config = dict(
    n_layer=12,
    routed_scale=1.0,
    balance_loss=0.00384,
    balance_bias=False,
    lr_router=0.000424,
    norm='rmsnorm',
    norm_eps=1e-06,
    batch_tokens=65536,
)
Below are experts of layer 4 (counted from 0) of a mixture-of-experts language model. Rows are named router (the router's row for the expert), gate (a neuron's input weights, with its number), up (a neuron's input weights, with its number), down (a neuron's output weights, with its number) and show model dimensions 0-191. Each number is 128 + 32 x the weight over its row's rms, rounded and kept within 0 to 255. Numbers have three digits each.
Before each expert's rows: a language model's description of what the expert responds to. This comes from a sample of Wikipedia text that the model never trained on.

# expert 6
Noun heads and endings
router:151121112062139105090094127083135179151116168087119204103140160142152111108145188109149117054112181123096130127176054138078121134099077116081133120089090117141133182142086109073103117112095103139112102137132130140147096053164093074129139114105136167123086074166127129135139163148140081146157177166154125086156082110110120124139089129149143182086069144148073145112094123143179144142097142183048177152181066123112165173133118191092140098111074179141124164148135152136153172153173128117115179121133103152124133129132133149124073142165130126092136161115179117161141084137166134055
gate0:094055170141116083125125149133111138080099161161163087080118080180123123103129176160179121114149135123084136137122096162159102149143131101136122142172177085085056099122119180098137094157165110109168137192140106126106150131213091092134198123087144115149109121159127130157149099141108065141095147136158098172096089150136152149159188099179130149127168177216160176136112076159103185138136129136123128156142155147117142074105081156134130103152117131142087155066113136113146129189108128148175112097101145115107022082148153117156162134094077146128167136190082134127152115117116102088
up0:145143130134137109107139152135098091066167130161117158103236156151107112098085142173113134110146144131164136126125090211102110131116159132118144116108139063123123124134147132085071169199148125114176135169165109166115075092160172130135125129119139151145114148152167142151145196140151172082114119086100183127118101098160178173108122148093105123146204140157113136141130118201177184140146167113096122117134131138161136100140089136148143156127118133117150172108187109101155168172088125117126139159157164123106027039125048136127099177085099096174085127113159156152082141085152177132
down0:105139135072136144078141124156143117131149152082079102143193195168188143140110102168146183144100140127131049145188163079145147111127075058185165120157180056116134119119177159104148104121173144089129151102111156132126059146100147156088150150185156149164157139122161119141143132127139124159096110079115135161081093104163072127168158187157144091117131162070153115101147095142087093103101183104133144153143197196180124187108122103125164145138136144128126099134170143160120170084125093219124163152133078140134063117133106091131135152089126161106103132092126123134137118105143098086

# expert 2
Conjunctions and prepositions
router:157083074119156124104178067097106132085093134124115182131127127084170120132148147132133083088099139074100119103160113121095103133120109108104117094069122186119142136143131114132171197069111150159105127105095163094130057137131116084092101072116115094089116077151130103078084108115122130106136183125126125088161094141170128114175130067111122113131058124109149192128124141101158149142122095108092161140123117162145121102086140127122070096142123149107074089152123151115203156175074125196112128106210054194140188089147141117136110160068114108125167165194162097129148084106158119086
gate1:122172075136060111158155137187105092091149130141114132133083126094115150166129114142136116097082136162160107141130178117075096172096130127128118181119162172116117134150182154135143154053189157117120150130070126154135136056133148112173121067184091127162087111138110152084187084119100160163152149104139133127208168143153089130164135115147135149088165144153104131112173117062122147133119159074096153083044114110130110136165147117136140176171118135101168137119119156107203155135101096105107107082114098116126192135196151158074183150109177144079135077149162150173140119069167107122
up1:102109128135097141138139158140142148112195153177152119152119113047140121149083162123090104145143118102119093155110093104065090199149133146150164180152155151098171165115185092059172134137117164144126186138107187084163059147123186138122119076174158132084142061118149131158181099140088142096121137124119157100124116120169165132102091100173056143086074109079125132108165172052160139096111109116109151128096105129086175166148110120091100115153128117113137131122116157115161143063071196095144157130145107100174204113142120146122151108137134093135153209153100137149087098122152096093
down1:134125134127153120135129100081166140166067085081105133162113136143114196101173098111157148155162141126111140143160111167176194080116101050124187105091156069145092087047082109130098128144110101179154119100163139142116178179119103180119112144092134119151127134145178131103075089083149108080109129167102113130104090112095114137077129162127159155192158135188074099137097068187114083183131082123166098100182130132125125102156104148142126127096104147134137107169148100183105102141175090139117137161072078137111039106081097143145080127128088138147113153126161139132161170140074124148

# expert 7
Name-internal word pieces
router:167147075122121098153105092088063108105107183157072137167199095079091145146138148093119087114090139173134113101194105130140107132108066174101134120058112163119101111149127099144181117132107142124094175193148168118190134098118119181107160158065166072067128101167133055141087098153156122130139125171135104095135066134177145161129067104171166126167099142126060161143097074167106120144127103064091139110170150162120137140069147156105100109117108158129088099111132150109099154115119068091114153091128136105156134090144142131165059170118113152169121143128150092190150126131118119127
gate11:161045131089145167122131151165110115072118093117198161076151120158181071082099162186076127187135140179124100185146176102117103123162183149120088061103149117149127148088141126175117130101126175110141114145182136107175076167119158105138180179097103103123057073207099126129155100175116136130102111107144129138147115130107183088117149126154100108144142163156085135086092106118139096110151104161113129093170136142081178106112153152167143136070148134172091150138170153157111139113152104130093155141080084137083101147209118111116135141119132042153098130172108157099117141153111109156
up11:109143128102138059114162098177117131135141097065104096103108180095149055203143063102162170121110178122142063070101106109092113122164113097122127176152163163141143107102079174131116128109156138080113059118113147105096214126157106142081150150147093092130137131097087131152153150106171119093090093196139075134112162120181139128134147156127146150105137118074100162185058120134097145135155110125086148168116126121154138199128194107121098167190120121174147142146170129145128175124070131178107129157164093150140107103086116103106108118150158092147078134137091124173188185132118155131
down11:137090146157120073113116147128107087145162175104162109145111057165110090124119137120121087117079137139156092069111109125103166156124167108175120168102133149138148135085143150109083087125086161145117143160128105127145165189107093153107107110180126154129117172148137116079134183153161141158086079080221132125071133086157112166140110100166101154056093093137096169121152084147102160081136161168127142160119165170159141176074110138181045115123146082121123109150162136113120102160065103066135126107203115151146171151094136084133117099069091166207098133135100138121201135118158146130

# expert 10
Word-initial letter pieces
router:137146118157152072173171155108114118156130133121191121171127132193081146097084132166182107146127138127160149110191107147070081096156142154117069134135072152127137137125137171114202129149096079090137113160134121135147100162152125167082142080181112156131089157159087137170129151166126143204089213088144151135100051155136154150200116117151153118096120140142091133113093133155141146153136050068081152116136161148167165147105127173108090149133099152149146092165138121139145149128138094177096124169196073120166154059115168186125100109154131148057153137137156114132138113086173129136
gate1:106125149102124152162141124130141129074106110098122096138124149108136138155141156125140125156147152128125139065124106162122065137133142094135152139160155175201130124148095117164128118120097110132046170234163116147143120145180180141136085151134103123140083187060148123156173136120163091152159193181134147150090111114112093141155086192135148105106152063125129231093135123166147121114106128120100130156167091145168105179132156110091143121135129129141135090137149138131078118099151116173111156093111073155085100073034132074074154094167114107122168181150150084144071092128180093172
up1:107136174131218150078112132146112123045102148113093130082143089085157126133059153114142112181147117168100164103109171137199124078135151094124212134172142132113107137083146115155191156138109112137170145133110105172127137104164090103159076135056163125151167160099205122165177134105113141172120087115128132093067117138142133083161131108085132164086125102109144129100156088159156147118104170074129094125153148119129108133132140121088095148198108166132146128087179114101129085153136187087143038151175117119160083123127167148102132156091130185123162186093116089119137149111171129117
down1:114126140131145126217122100136141137155164130155135156113126134128120117123146113140108095100169189129169124131164111085141111061172131165119116075127135106145134086143111120141052101096144156190129137136083128158065135152081097090138099113098174125091220081100108166147113135103107125105134126149152113134146162109123089110200082137143177112160132151143114156104099126184147126131180110167081093179128153054123123182165139177149167082173129118117097087130114197171123096078142115083154114172206063214134151118101093130087138111084089147078090105064125140149102129150106152142